{"num_hidden_layers": 9, "n_experts": 64, "routed_scale": 2.5, "lr_router": 0.000836}
Below are experts of layer 5 (counted from 0) of a mixture-of-experts language model. Rows are named router (the router's row for the expert), gate (a neuron's input weights, with its number), up (a neuron's input weights, with its number), down (a neuron's output weights, with its number) and show model dimensions 0-127. Each number is 128 + 32 x the weight over its row's rms, rounded and kept within 0 to 255. Numbers have three digits each.
After each expert's rows: "comes before" lists some tokens at least twice as common just after its tokens as in all text; "mostly gets" lists some tokens that are sent to it at least half of the time. This comes from a sample of Wikipedia text that the model never trained on. Tokens count by the router's weight.

# expert 33
router:121153149119103104116153163069082121094109101096142107110071157119107089128136074081140131113169104120166094145172105166140109139061141127098149119115083170110143087115168199147054167123168103080119129114082177116142097123132133092138223158150122124125084137097176060070129122128100173179121100141130103137112158110109135101149140140196152115174158159128158099069185183141122099133155
gate1:092173082129153144205123151122160155099096149088188097079131100059087142086101124145106105119127094150086095124158096112104137126162175102166122102148107086097122105111088114147088146118112112100128115070096103158127091112080104151105180115207146113149143076082180098143113089126156180174160146150125139111129167076101203092136083117135135123101060085148090128144100127122132083079088
up1:098094116140161097050124095128105125089135107067121136120116106135100183143125082153072153146127100037134104141089054111179148203128182127105152130131132142112100200135148113117101179116124120123176109114094106093191153123137140169097141149103111146122141158168163131164158138045132103110107087068136123148110111110109177094101161173142158164108141158180109137194116170136112162140166
down1:158146130136112137161101078122101139128121046077127151088102119110106108126123141159167111086112123112105105184123067195136126161116109134149135155132148157112092076084107119178100134128125112113146149099158117084163149151084164164146127117075111157043152146131089080126120124137124144138088126102127114073126093180098109103183178135153112136182063117087116122254116130146149189107081
comes before: ",", ".", " and", " of", " in", " ("
mostly gets: "ts", "ings", "ters", "ics", "ities", "ions"

# expert 12
router:131164148185102124076176125129057172121151111127153116133120158096133090191154124090140141107135089090133132142174126142106161159104112180119102065098115174075108132111159164148149155167156115137079144130093124133171177136108161109165140160115125073121059170099141104108127155112149128195125140120132102174129125134084171107094118087158127147158115154126249128091149185110092167101197
gate1:066142150105082144179139184130153126152089149122175126122100178143101091159095137133135125110145103072197146115067159198173113107085174120100162114091103148067104134069202155116118166100130089069111165131089123121152049122093120099163108090148075147175157144120091085113142143144144109097128118135106171159104146092153135143133172104122114145180111058121070158130114152123147120095143
up1:131108154128065101096159152215104124112153134192115105094156153059130156108110085157095127199151124187099180152108119148112128166133151134139196129101139114101116111166097097133151116137073139159143148122089106107138086128147086123106181140068182108114068118122104144154138127063085105133160096102127106133137137150154144068132121132132122169116089072191175091069096082081083086114122
down1:153112172159153215060172140107140139060080111110142126122150148170100069107103114147113134187148121121128145122165104164133119125072117142112129135117094159133079071080104049151112136068087154146161092140128108101114095134161151151141101134107169127172140184111176158204101126133104101176145152133110166110112131125097117125123082073165108080112154111200157108124072133117188170119102
comes before: "1", "2", "3", "4", " |", "5"
mostly gets: " ", "–", " ["

# expert 15
router:120144171137101148165130193120061137160113110176164147160084146063106118185096106105116189100173142144110132086181121169088140138084116166126134058072090170096103119105110126133100199135138127156096135101126097109128132090112125096164150187144127125084113141111120098132095125101117163151113118163140171145165145179121183090123120133146130159136139126149226122110193207114140109133193
gate2:086152086108081122105122126158103072110102170151117153109125154110078103103148105158118154152123141168123096082184165080179155180165104138142093161116144183140165113149095102130125103165170135101117102152098168038132149123087120087129146136157096148070126140186110145135107155184105074190120147136124100111145131151141104103122120103165047177165141151113128050084188134145134175142073
up2:165068122117139084121216089108153164075154143092179079103152151125165105153110102089106087119169149112127098077108098077116104137126133102112164205178144167166088034130107107135126134092113105129146155121114091165175130127156145092199141068110161129168167148158193122065136145100154150114100109139139127135113091126098117151191162096127127110095146130180103099113148119152154119093089
down2:194063143115168103103138101090094132153116083012185091164097134130139113109093111140049124144156087118176148122140119076122148136117147134061128125156108134195128122185046167110123121134179159143107135090142108114131128131122113133118109126140092113076102149173177141138145190208170143171166140100121134078117132127162099169116152114099160141150172164108134120127109107147087148136162
comes before: " ", "\n", "-", "|", " —", " +"
mostly gets: " |", "|---|---|---|", "|---|---|", "|", "|---|---|---|---|", "\n"

# expert 28
router:078155105149078152061145193116120164096131139163161092108050126122065105112140151119111175068130063140187084131150139123110142134113123155109125091107160195091169113110134193121096178116140037156110166139117128122175133122121151110126174173079082143103128121142192130113140130147083149166092109201159179154127137123111159157097126117182118126129173141145166091134169154114114115114143
gate0:137202166152113075120097182163105167157135126102170128090076111127104081114099136161135163095186093155186146124139136090199120124132103149079075164107130139192143069158095162101143159132194155105214143105082173112087175127083106167089119165117086157106192123105148124135097117143093138089107109099161130140152123073126140129143178120103175128153114121112170124112169095118116109101135
up0:157191135161128153120129182126154094125148118069155053152160175128178123120146161079102149105137081114099113096140154156065186125112125166107088154161158137103063102112119073116157145065098135079145147125176126136192121208154106143098157098158091136116104169147153089163129143133135053127116156118158172172105152142199133082130122102127149090106120111192158114119159156113139075128123
down0:146166124164095084114092151120187123140121155093148142208124166138119181080169094080142160083185129106126137178087157126138091097111126185190098141135094103179125099131087112153119141142171071129122155111156112146192135160158106152087120106147106084058128101124157123178136137117091095139103162158141138155142148113110152178128079150076106090083154129096145120114191207174124184133144
comes before: " of", ",", ".", " in", " and", " for"
mostly gets: " film", " Party", " team", " album", " number", " family"

# expert 55
router:120163151128150143128114186126050161162092105166186172167104146039137118171080077096076156124189133148116116119163131162073162131092150144125135048105075144096080122105141149140105212142140081127094102107082100115157154083117138103163130208137140110101099133079140127154102108119095157151129091168142160112139140167115168123127103126136128135132168123138181098120169185131120130146179
gate2:122130096094108098122108178165171147110142129120092179158065166129108125111164137120103146106078196168218095106137167111111166117140133171154154113108122100107168184082095141096136145160154133064138095144179088147106143087104126124164096109041119105129146116129186091081133130077117121181159150155087103150153159147136147184199173090172177129116126120143120094183110118108139100092120
up2:106113113177109149114113099131091093128116149109146057110135093125121132143108156117188032147127096134117164121100135103110134095152111100098136209125173182095090084178111108105143109147133111170130185050146152116118132147129134089113146106137158114157132104169106147121069149116120133123120128051067125149111128103092163055094141168119053106069101163090099137066092137149109169104076
down2:099158139134115138091113132103153181086081118094104106130151149115096140133170148153124094085157168158129101157159130098138099162066173069147094138128170124122166162157059163120154098135142190139184145156099128114129153096180107110119122095149119088125176171208090086142151115136101099093145106178143162133163150130139112158193137103182055060138139106122090088191096090123062126119139
comes before: " ", "\n", " —", " +", " −", " %"
mostly gets: " |", "|---|---|---|---|---|", "|---|---|---|", "|---|---|---|---|---|---|", "|---|---|---|---|", "|---|---|---|---"

# expert 23
router:083187139187109086160148156152085170125146102194185067093088123102059122165081096037111151083142102092121140135134168133138122175131098165077086082123149110115081117099111124145125120125128088133129153133087115110145126115158142091161127172083120152092072182089163141094155152108101191178146089114133110094113134122115156107085095123142138140173168143119133096164160178154093093139175
gate1:113119099172167108114111135147083105188174151131110092148130134077137158113107080116124141065105043005149119140122147161086110173142163136116107140120171107095129121119179153199110145119118139123122155187151112120102142172152138087176179143189137099114139181113178134105118104090088165171192189119147150146109174153126142096100102170136135156133137094145112092156124139158107134121074
up1:134092131145117119094098158114119140108083050117100145123114072117126157079051101159081122104115149132103041174105081133099103112148137125128143148078201150126114182146140136209105107139187079144102178128117120133164125105079109181120143174127119092147157101172160134151153138134137139101142141133152110106115137080196100130137105118123095146118167174194145152103128198097205101089127
down1:107114116130102044133151096121168166113102146122141173056178104121086124121064115166106064122114158137143117106168111135132149094124136086119129143130077165146101157062154161091166148182125098185121104146098156145167139138053115118135228135136129162137111179163107123147107165136160149121211110081171155076043153114093142149110144126104123158146140145114137170151172124098119127128101
comes before: "s", "t", "n", "a", "er", "ing"
mostly gets: " Tom", "ö", "í", " Hong", "ó", " Wat"

# expert 27
router:093132122089068087142155151113080120098171115177177123166131155123072120175126106073106157096166093129128077133142115146102143139131095141088132092124088120102096069102074130155128150143149075187084139151116130118122207032147093137186175123167114099139095126142141053136120112114156127152108095148110181137162142182063135119113102124175122156134179186108152119136156146153099137121182
gate2:085109123144085093145127117151103066098106114107123138140167155091068081153100051104112081129144128146070122132201163156191087124104178107106155151214088099121102102161152112114158122127082141120074121134097115138137128141090088045135112139108119146043121181122148095157163130113161130129147148058100160095129159152117142138119176134140096137114124171170153133099153134129153158048109
up2:143161133168118138085096133172113130122169095097118136122138093132064104102159119108151146045142146158110153139162132122135108184134196058135173184078145081136120152175137164138114143158116137120187146088113106106108064116167121142167204154137114137110114077105122127129139081130084152104031111120107171124140070136142081163164161146022141129119106133110129143139167135164160156138142
down2:141117118104129101130163166138111075093192111082096098194127155182146129066137053149156141082121133136073096168151108137138108128052142126133154164140152137103113114181071156129165108078138172126129138131140155136140192082146175162107098095080132138107161130137166179119143147131170121179154149103157122184094169116145143142101068194181116113120122147111187114120126165144074139134198
comes before: " ", " \"", " The", " N", " A", " S"
mostly gets: " •", "|", ");", "=", " ;", "',"

# expert 16
router:155144155197125170094092108115106147093154109201192094115078173069130088149141137138136155015137072146110122133158156111132133181123079162099089118129117124088131130103120159146051180137111109141107182150160108127139170112156095124129138152112136129091089199168168122102143138138129220120152111118140140109124096158122156151114127133166103151174160150156180117071154146136129165099165
gate1:119148153153129178113117125100117135167116075062144103132114154143185082102131110118120161121140099162129109090157124115148123116090135110137127081109138159124108165081116124190063154063088106112152167135215097098149114184180106166082118097165157062085171098151070141114096126129126162173160155118121082121092056143060083172131152136165064118131137130142174107158143133144080117153110
up1:135163078177128092144117191140104122146111172148125089057075106138140122120064142128068168161182120133107145159119117114106133077119092119111181127116160130107151138086172183099152119165169134185183102147121060137151092161036103111133124111115073106091159179146176173136172154139134178091181104101117140135129161149115119123133145140139069203124069103123117165114120147120130132122169
down1:094129114127100136119128134114109136117139135128077161187117085117165112174137132101073131159075172188112119118116059124119114124104131129141085070160146097136167118057138155148174094176123053169099067153139196115144105117152135076144174164166139164143174148049121122146148093122040143127135117107146133159175133124200161091141088167157121153087142076156163120091123140170119121113111
comes before: "0", "1", "ing", "-", "ed", " and"
mostly gets: " well", " High", " long", " power", " high", " air"

# expert 37
router:150157127108110126069119168040095149082138109105167123147050184062077099085101109122132105104133103108158119160145131133108160154109121075115127106111118159098072129110148153153093171122153112122116146151123179105142140142094122104134154197132070118092112155119177110122071137148121174165119128201125187149113162156118177106096107137165136140203149152127181108068117177139151111074179
gate0:150163087122150097108075143108152127127118107103123149139110135137112068145073084161089172133126105175106100094185147119100178141132110120131065194182139153119188163098153072198117181149099168055154137184113175125121115105125149081087112138119100129137149127136116093136119137126125238128092134146163125155160127090155126128139100173127154115143182152075116118123106060076070139128130
up0:143102126159130092131105115186167120130207092109152131128157183153096094144167126090130102056083146122153084096134153092138103110083148118118125159129125168108096154196158143084097087107151117122146160089159159106095167082142124157096153179115153091165129198075148128089119164113097190113113110144132113097120113153126145098198131131094200141096116116108093156130064107157077059181110
down0:146012101114162151163169160125175115074118128123115174093096134078110175134053112146150087136080148099158115155115164106178125140177162138138079174100143079153071113115120188133161120121179192104143099161148142131112073176111117147165111157119163187115129121130195153120120137117133094129075088108132154116152104110132128154085119135149167127087094117158110066108164139150147110182114
comes before: ":", " |", "==", " and", " of", " =="
mostly gets: "ics", " Music", "ography", "ology", " Film", "History"

# expert 1
router:132151138150123111109199141118079200105145129156144104120109182097125104185141080080125131080145118119183108146146101160099150163036109160113088074066135199046115109110152154137147151169143133120090108132093129130184148122112142124165156185133137054108119151101138063072090146135149150176131117143109135148123117146113170169141098097153117123163153154128196124085139187132119125128167
gate1:127152125064106139099166116121123138184130099154164096132125198101130135125166120084144086107091071090132117163164123123058119126169153172166137128081154150114130107090165125139102125123131136135121118167137096111141172123105113154145095183093122112117080160131143135119124151192123121179153101136174134213145153064084118186064150104162091137120124176143179118128106109206100126231100
up1:160097104121085142072203144143152108104156106137135155136186129129146111125127153045112131117077168146164189060053126122151090129094160112104109082117129114071112156188140130142074148120155150165157122139100128047122153183128118168106145160087120056098101144118110086051163146148092152160123100108094122121132140133143174134058087117099156164125089130121113117105145112151130178088120
down1:140135124133111135114157204131143137104100073090167115113117141159079159085094117159145083109156185116154104102125126156085135095153066141161099185130153119134154187071129136096061188128112160129130060165137121136133126137139155148128178230094154159146111136129158152129146206150115142133113149133130153130186180123092123149135049076112131122181149121095134187091102113115172089121094
comes before: "1", "2", " |", "3", "%", "4"
mostly gets: " There", " ", ")", "\"", "\")", "There"

# expert 43
router:148163118105145097152170118113052167128123091148153127117146141073104125126141106100140164080161120107171089160151141130102112155070097121043083073099096154101108149094139168161066153190159096113071120112129139121101168113160158156108134161108145103136099136194156109090138136134114236165119137159112135120146169131070134134125064130145161168171129138143155143101208140126093106095169
gate0:144151163118117015182152100147130141149142118138158126127172111107142076095137048210177189126170158132116119095173144162119098171159116151121154130132079141107116151154119129150049135137187103109173067129115171127139108180110192120107109133105139135145131165183192116124054124072110171130145114124120116121162133117114170139213127142136117131147136138178113142148131098129118127151164
up0:181095117088128171114033140098115129189096156081160212117111102174146131157132125136132134150083121166145165142179113114086138127129078141140086103135124143114132144143105102108104147113143090099097150119117094153122119156170105116167150168149116168185041126172119150139174186135131132129110103128203109068121123116188073124106142202144147117140141091148131138060166156166089108157165
down0:137119087148114155126127162129148163108121128118166199141107086148093106215149108095181129140074125098193132148132107073085051079121133085122164143114116139123119119131146225103134119138116157135057144110120093128090121056154196100139125100111112142177163097181120122103203099160169139134104132168151135121159152166080117145157162090122144140143140127120126125068095144071114104081108
comes before: " to", " the", " a", " that", " in", " by"
mostly gets: " took", " said", " moved", " However", " died", " him"